config.yaml
n_layer: 10
d_model: 384
n_experts: 8
experts_per_token: 2
d_expert: 416
d_shared_expert: 384
activation: "squared_relu"
moe_layers: [0, 1, 2, 3, 4, 5, 6, 7, 8, 9]
router_score: "softmax"
normalize_top_k: true
routed_scale: 1.0
balance_loss: 0.00647
balance_bias: false
n_groups: 4
groups_per_token: 2
init_std_router: 0.028
lr_router: 0.000689
vocab_size: 16384
norm: "rmsnorm"
norm_eps: 1e-05
tie_embeddings: true
optimizer: "adamw"
lr: 0.000785
beta1: 0.9
beta2: 0.98
grad_clip: 1.0
batch_tokens: [32768, 65536, 131072]
seq_len: 1024
train_tokens: 287800000
steps: 4204
dataset: "wikipedia_en"
Below are experts of layer 6 (counted from 0) of a mixture-of-experts language model. Rows are named router (the router's row for the expert), up (a neuron's input weights, with its number), down (a neuron's output weights, with its number) and show model dimensions 0-63. Each number is 500 + 40 x the weight over its row's rms, rounded and kept within 0 to 999. Numbers have three digits each.
After each expert's rows: "mostly gets" lists some tokens that are sent to it at least half of the time. This comes from a sample of Wikipedia text that the model never trained on.

# expert 0
router:618513522457472452538518531544538548395428516598504461587457530452437398508535467541498526500483483454493510544519499500557477511524504509492514486460519468509551549528520511483511512474553549
up0:480501452530399488469486486474511570528478545483441444581473562536435474464546490469504431567488560517513515480492570454439506540486555461516461541504554533550436521459418544557529469504532478
down0:513510524449507467534578564495527508504509484588578551517521532490553504512534464459500555482504564500540438489403515524519509513565486461518497534539478466546486453491477487503449480521505440
up1:538477473493520454549574464435475487471515552525528430449501460449437501463493513464507477541539509453559493540591645442485529492473527513500470567464496499517537480498494522528558447541499445
down1:433583476524499525511511491518412470440508486485547531484543449527520454600470504398524431537479490550475581541475547472516551555459509541477509481476465492513555507458436430528486512464501482
up2:516493465510473414437560563514552589491491517499474506508513561583529506524458473469488503572448451519523398488453451536486506445576536497552431559505534496453464565450458534471521531464602508
down2:599574548473463547569490519526504568503514524544545450484466538381483414522453471578458554489511470507517489469404516473526533510512463499501503539523513477502547446486561420525529464511528496
up3:508477518528461471464527516508526478498432503499477553482504523556508506568513488493543490430492465497533529558485568503519480532616555446546551461532501499459516487550535470478518396505512510
down3:473465492493507504502453432509498537497478536443496467461467498479470460487473430568494553471494487474463535569524521518548517435523532508534559498598561462523542516518562520531590531513461425
up4:529539561443521405474501541510485503517484499594495482532590459524419492465530481485497477504571498456520472513446514488544559565483477452473465507483548470436448487428505559485511457461479475
down4:425511522553531459531496468470475461462402516559519453497508478460485500436487449499487491499532606475505498487529556503513517479520518473461509476564548493472446470472558551508530503453537427
mostly gets: "was ", "have ", "been ", "has ", "during ", "when "

# expert 1
router:496535472491458464537515548477523453512464449588461498493526551576547558555523492540485587541512513487516479521486549543455525569501497536537482476512497523467494452436472492455498521530444489
up0:487553537509519562490539463463513502463489526471477496496526475438476490419445557482448505544511525498554503453487552458451541547524489446501539565407463505466465425499533515483456439509498495
down0:601498501537523482496411563480496580495455512486507526533440517524449493520567494544536480444423523519494538482509494531516525542525487501465459551541452541446438551549618544595503466474514517
up1:578493479503472496538518469539497473499506435472541507472545517510446484457570492518476489516523594588514488489517552409423491426498462459562476483439448506460488494469482514507489528555525451
down1:548473541458446497534530541559527455485472547568519538548580514523542500525519509527562539530551488480510468571473562491508534574496512503464521485495495509505476545531456586444489524498478473
up2:504573565363555556544562567518508500542507515490440550491497535407544469530459511527438497434551588506478476512482424480472499545536496429511479532571538445571451530528516551520525559475524533
down2:461451524498481466502462470479470462510528536578492486530516495546570515444454421455517473490610444469555449516503485560477499528502464521576428452522508440489473527419539490506558523480440482
up3:507579524520469505550554512473549476535519551490467537458555475485517507536555478475480477491513463484467483545477474518479399481471504505481446517478527474477462448461472500505501462466500565
down3:436515501543439544516567520545499420508505444362442459486511493465534508463517517427431490502505489509494474514526492559516496518488492502495480550496466547533520516540493515436528471489527559
up4:574487555450495441491552511560555459523531556471555465542452434528473546543517397507484524527525491442451489530524488507440517521522500545484468552489464469496476523496564563453519491535488529
down4:494541540478499552515470467537517555592587515497480420495420460503489489476538450423466448501512486570519492544487520517479518496487484531514466525450436430441442487554444472507479533472529544
mostly gets: "It ", "University ", "team ", "station ", "film ", "ations "

# expert 2
router:406556494547443531438466425468468479555555553402497471515530531520534491533482486403518402435482519438495566508483515477519488462515423485457496566520566517487480509530525502498558422503493511
up0:493515483502490473496484488437524488528521504524524484482429526499414543513520521539453556532541539469538547491514482465538470517571504434495477453542564394465528581537421502557503476502505473
down0:553559463505461567481501529547490516524494488449497457508465533487502460501546543577468558493516528460517468505413538539426477465522517447548574444475484531578515513521504467499490489528479510
up1:511576525488519466549491523550471492470470482536443537537496601428487483597570515493561511509545511532498441513488501463466504511541529440470511423518502505522498415435431465479566509538536533
down1:569420450493548462488504471483515553399478497524499481484523517494569543452485522559448531507496484489533566482476504510417482460519517508569452426457520493495465513501472520419471515484558480
up2:517451483515479528544515525508496515487476529535561544428430443484482493502451461501457475494500534468518452582484500621561483487515482509512439514503497508555463499464574491466549455532500555
down2:422476492556482448513441429484504577445535523525594469479473512486549454551520514499577530472548549503490453460532485426574488473487498466512510409537514465493578507481509511492483479512554505
up3:480558537516480479575484556580490539476560495487574516544466425532433516532572530394513568524443574566493541524577489453419476523523517510426459531470522531568417461487448426413475521449460452
down3:490523507508482493505500506504516467508507518458465505529579527435548529457460498489453579522457415524479524507497468457421493533474465508489522482489471519506476424492410489555476497553482497
up4:512605554528583506494429517494567518550523493464524507549578481534454540526460449439459518500478504505495527522482528437491473485515572466457461519484444583522499517527475436542589445457560575
down4:549583525481421522585536575530511514510481536375464536444472505517466454496521469508440486524475504498569537437440461537498487491489441504533436504517475504496416442505487496486533586496483465
mostly gets: "ak", "ers", "ot", "ing", "um", "ish"

# expert 7
router:487490521407421467595482558479446452550479531682514545438560544514511548476544513496494432488531500475527436435484445502499483515505456499550500452499533535488492491492463486471538518509539492
up0:500504536484513571564638641486457474471559522537463543475422469525514499545494463507572558478507556580543506463549442493526490506522513477525537516566440456515494493496480447454492530522491576
down0:544471543525482468523524486462560516450485463569486450530545519565459440542432463472440501529534509525522513467542467557514501474519500490483462553495485493462402511481518507531528442461510517
up1:477581476459484404484498527453503518538401583418421556443528517459486465431548499510410532521493536483449569559456552530451489456509524489462553539452529593489469477499490516498469522521523532
down1:445600500504466512489493547524489402579500496502542503506504492597467472458492479507489535513465521432474455428465572544450438494540483517570522500494454527512493517429511459514591494450582486
up2:522523558529482456521513466553481493542508501536441500463440439603448500493419440506518555463524525507490558475492578521491467502529545524561471557594454525454426514444551507476535448430480480
down2:490507513551492523480516444478526484464506430543481513513502472487523498502536510530586547486572486473505556522518563506418537511465473545511498527421405482491455463443506481467424468564452463
up3:623491462394506491533442482549525564576444418456495503483445500539509496585477461465500464534493490481519582467561465465465452503526490509526555506493541458502437556468433459500539507548486540
down3:533574605450456474660497597495535591531502479577515501491455504476426520474515511487533404507476513453546492551544558502588532530417523485491464493569484447496500537519499534476503515572544557
up4:472468519413544467621533586539509492422550561422435526547544560546548505522449420480534425512519490557525461523478491506451460595528488536523473509433488446554507436474517471414550448536534529
down4:585437538439486450389402448533531510557521454491475486457399401501492488458449455484468497496478584518471523565562421517503567486564436476402525497436479536496536462486469504523446490541511496
mostly gets: "American ", "o ", "u ", "He ", "000 ", "National "

# expert 6
router:445517506509499503476534480527435495472502449457514541535461451537441521506508488444472497556467525513504502452502457482510488483458482506474470533553486467501539555516468482531485476437519467
up0:462561553479503469531547499463457513460475510480536534493516465495507482486484502508542553471486498454529552466502476443464511563458534491500534524551469430420457508472506468469447471443416541
down0:507488457558514463574421487428496390488469500413529520510473521469440425437485566503532491510484514526554471503523459464489478482483551512431547504533542491533554582523496586505478501507459539
up1:487526486400496535505536465444495551555535487509444513396415505533490537507525444506491493618501456502479490571512491442534499576550577452543487443502468468476534483468473491599437478482446504
down1:528519445566487531429526528477441468539559577470539482556570457508516474557468471541470504556482513518475555529480484421589512525491486530517483567460499459571557434496473475530551474541517515
up2:541483533505471477526526466506531540504530517546458475481556474549467477540493491475526476521405531527441479424535430472499490482527456512554482451481448511562467537477495528507488447405500534
down2:497507544470517481440538498482531464478546478482564515501428545559554524541517472568516443580440502494527497592458505528474455511476433390464459434528587465540395531458408495455527505529500468
up3:534459552466519506531493555538525546480475535506559576428500508506474499556524456478458514481486476519559502548546477510542475498446541448512526568492540500508525506410521514506435462510393515
down3:551502569459558542552495484501461479548532543490479466487438452498517480487523506521596486477560473496523581490515487523475490549464479501471469444526450468544518460502496443455446496534495418
up4:492476519470532458464478527514532493474529545499438481442626510458467515468445417495567538452511489537456476503553443467385518509518448482405502461471532456503480434486470512473518433442541514
down4:496442496486536498493471437467469511552529470492609531600378499436432458497533578513506589558496575588542545499534480503505508524476503529493532522527481474545514545462552502493530530419486559
mostly gets: ").", ".\"", "\".", "'", "ti ", "ov "

# expert 5
router:507505533468592531502433579500517485504565485494472479402533459561476480465450512521520445481578434535485441468571475482546508539494533461463522457517463503509444499513500495514474519511470480
up0:518494509472544439559548462502532536432533520521476462465415535446503501495483464442515516570518466555450526511479482468577507507529551562538541471457526554522516515501450643515539442489458422
down0:439554523561507552460468486487551471516459480537509495542500517459509452468494552502459513509525496575454487527496546508410555471473479547476526536500486484496518554548544575490491502462514461
up1:493485514434507461529548515573525493466509483433494585490538428535455499520495496458572624534547540456525522444546464450490500501483548535541498527531449475515533476439527512511496484496564449
down1:502501515534479471547531560440518499522440457572474489388493552397523511507491496482516481582471460462516479552450605558518447511505537484498550485413514498526487477523549547552531497489552494
up2:486523493496468528527530527467503529462524547497624488498470485477446515476509490523510449449511495487456478594482471545463528502504570457500527550506515431568487520470560459480425515412496492
down2:499427541509393441479463512481520486448488484492473499456458502524534546432493482692446568478533518452472479490556473503541511492511470472536533491499537526563469478514521469476550547487474469
up3:464485536556567451483539516534550511517544422515427490561595512433443455445464453518523520486470481486597505489483554511557490486544509467472539486513470513577574551527431511558530499512488508
down3:413516444434469512533533456524525406432487528544537512515476522499544479515503467627614515553485504562475516555544464525557429523488478538482488538507565506574557493514479465536590482368431497
up4:474523534522481511507436523529515537570474415496560569473572447446541473517529532488531525529518492436451566565545545435524529542538548520507449482486472442587542509547456488510544546492501493
down4:500496571559490483549476515487567512488496529485485557579499415504467545574474514497547449531585475516527480522490489494490469564536519502531493463566542512634518468510528559436507431500561519
mostly gets: "the ", "their ", "his ", "199", "The ", "−"

# expert 3
router:536420406561620537408519451461490554503481486427455546498551446509467562518405541494542558500504554583522511525504521478495503450540556484516486494470512546504512480482559504524452468514489513
up0:492495531467516458499487487557520493445493589502459473510536456458553489499495511521472513475546491472498462501567439567523477503469544512556523484536564518524438457483509434442451554485476452
down0:510540511438482535529513513497530517449539478376474491500446477514478510447527448530538522481509528516532526546517495474497492476452512463395538513475473516498500562558562478502471477527410483
up1:452513534476438527556467492528502583523551488451582499474499463508482508469555532535480467550480479515513484467499518426557481471473463558496550506491505550537518486492484483543549454430533410
down1:457359428537484479488477424497477497465450518378494584476502469473494447536531540415503496434508477556489482512494497561498517496478452531455510530488523458495458527526550504520473459536472519
up2:462514512469496512541545542515489585455441530462521482548476443560529542508469499485481554567465535561505505424499512485498524437536564519482510428467499515464507521513478557505482485523487462
down2:484525462432443499523518470515563526528463487482426501477568528522554508472491450516522468461443487452417527525510467467557454496447493520493497519513547537503458544494531454461487468492503494
up3:511474454515492497540540476508488491489503480493461532486444438539455520496468507458479471491482432464477565480555492520475478524519459518466475530558551586527429460499554605485518538576513478
down3:497440491491479501563449491500524523512570500518567393571473457467433507476534440574473504542508484540471493527543440492527508488488606530502482471498483529466348474436461544491509483461480488
up4:501492477458464466440466545527488493476508398491514439421483547523423409519574514486516517533450490493524532405511564491576469429486513538540471520518455472592547451482447498530483472538458544
down4:503493562449514480500498530490610475512503476306506498448528499469556519489449468509512471503542496506471470559518497492546494520451545435489485502498474538474532491515575503443550522535552556
mostly gets: "Ch", "Al", "St", "Sh", "Th", "Par"

# expert 4
router:522498636467504517593548466569570558490505532660559464537420516419515430476533515424488515502471482503496538540434527512439539478469545486498499586508458481546508476490483533497453495551503551
up0:555420449447539448478457494511515555507514510578433519534518541523497547553473472492467520552512478525509486496557491527534532515487480543559511543501445569495550488480443441450415509462540478
down0:533508519481416482524548499481478432515485541549521478440533535442465527488470477519542592481433478464523442517461489547519487509506488520536534518554505520502508462474459466491480467520527416
up1:484481519479501520540498575526515537501501541516480564454594464522577544529472484477501526456501562410468532497461466524456492529467543478562530556510543485455524456480427512489488452526495534
down1:470522497553450415465440517422576517430463514499523479470554526473458479538479527519456498516504481522456530521548544462530488481456480523573488488538458490517545544507435525441552478506545495
up2:514476495514568514464478537481499437561548506484428489486497477470546566470526522490405460578516426527566575547487456486485500512508501478516488505476445504551458436499484456577505504440480492
down2:643560546508504467573438564509506475552563492469427449456506485491502470507475525546441561464453510543468514528509524530511466522471451563500473540497440497519527512494490530483480556480485509
up3:506509489527495490477467556497529539563412433428461549475502481495497466558515506413507548502505572460563482512460483419537481564526479432440492524545582514530521475546505476560527494465422493
down3:588520573514447593596409556520471569465489478494472508447492420466462500459538493517529444487462507551476534518476519462511467516559474493519517470501476549565473478496514487518522495583482505
up4:559500480538572463507444536489510494496427561472557479521541537552491532479525525475528502462550533500527535450507580530501529484510486498488480524519433567539505459462428477428486431569444420
down4:541492500544467463541455532465475590497510510535462473502467517537441471473469514490492473544446440549507553468529537505472508520549487449482560470470405553494469464464472480501543534443441528
mostly gets: "\n\n", "\n  ", "== ", "). ", "- ", "= "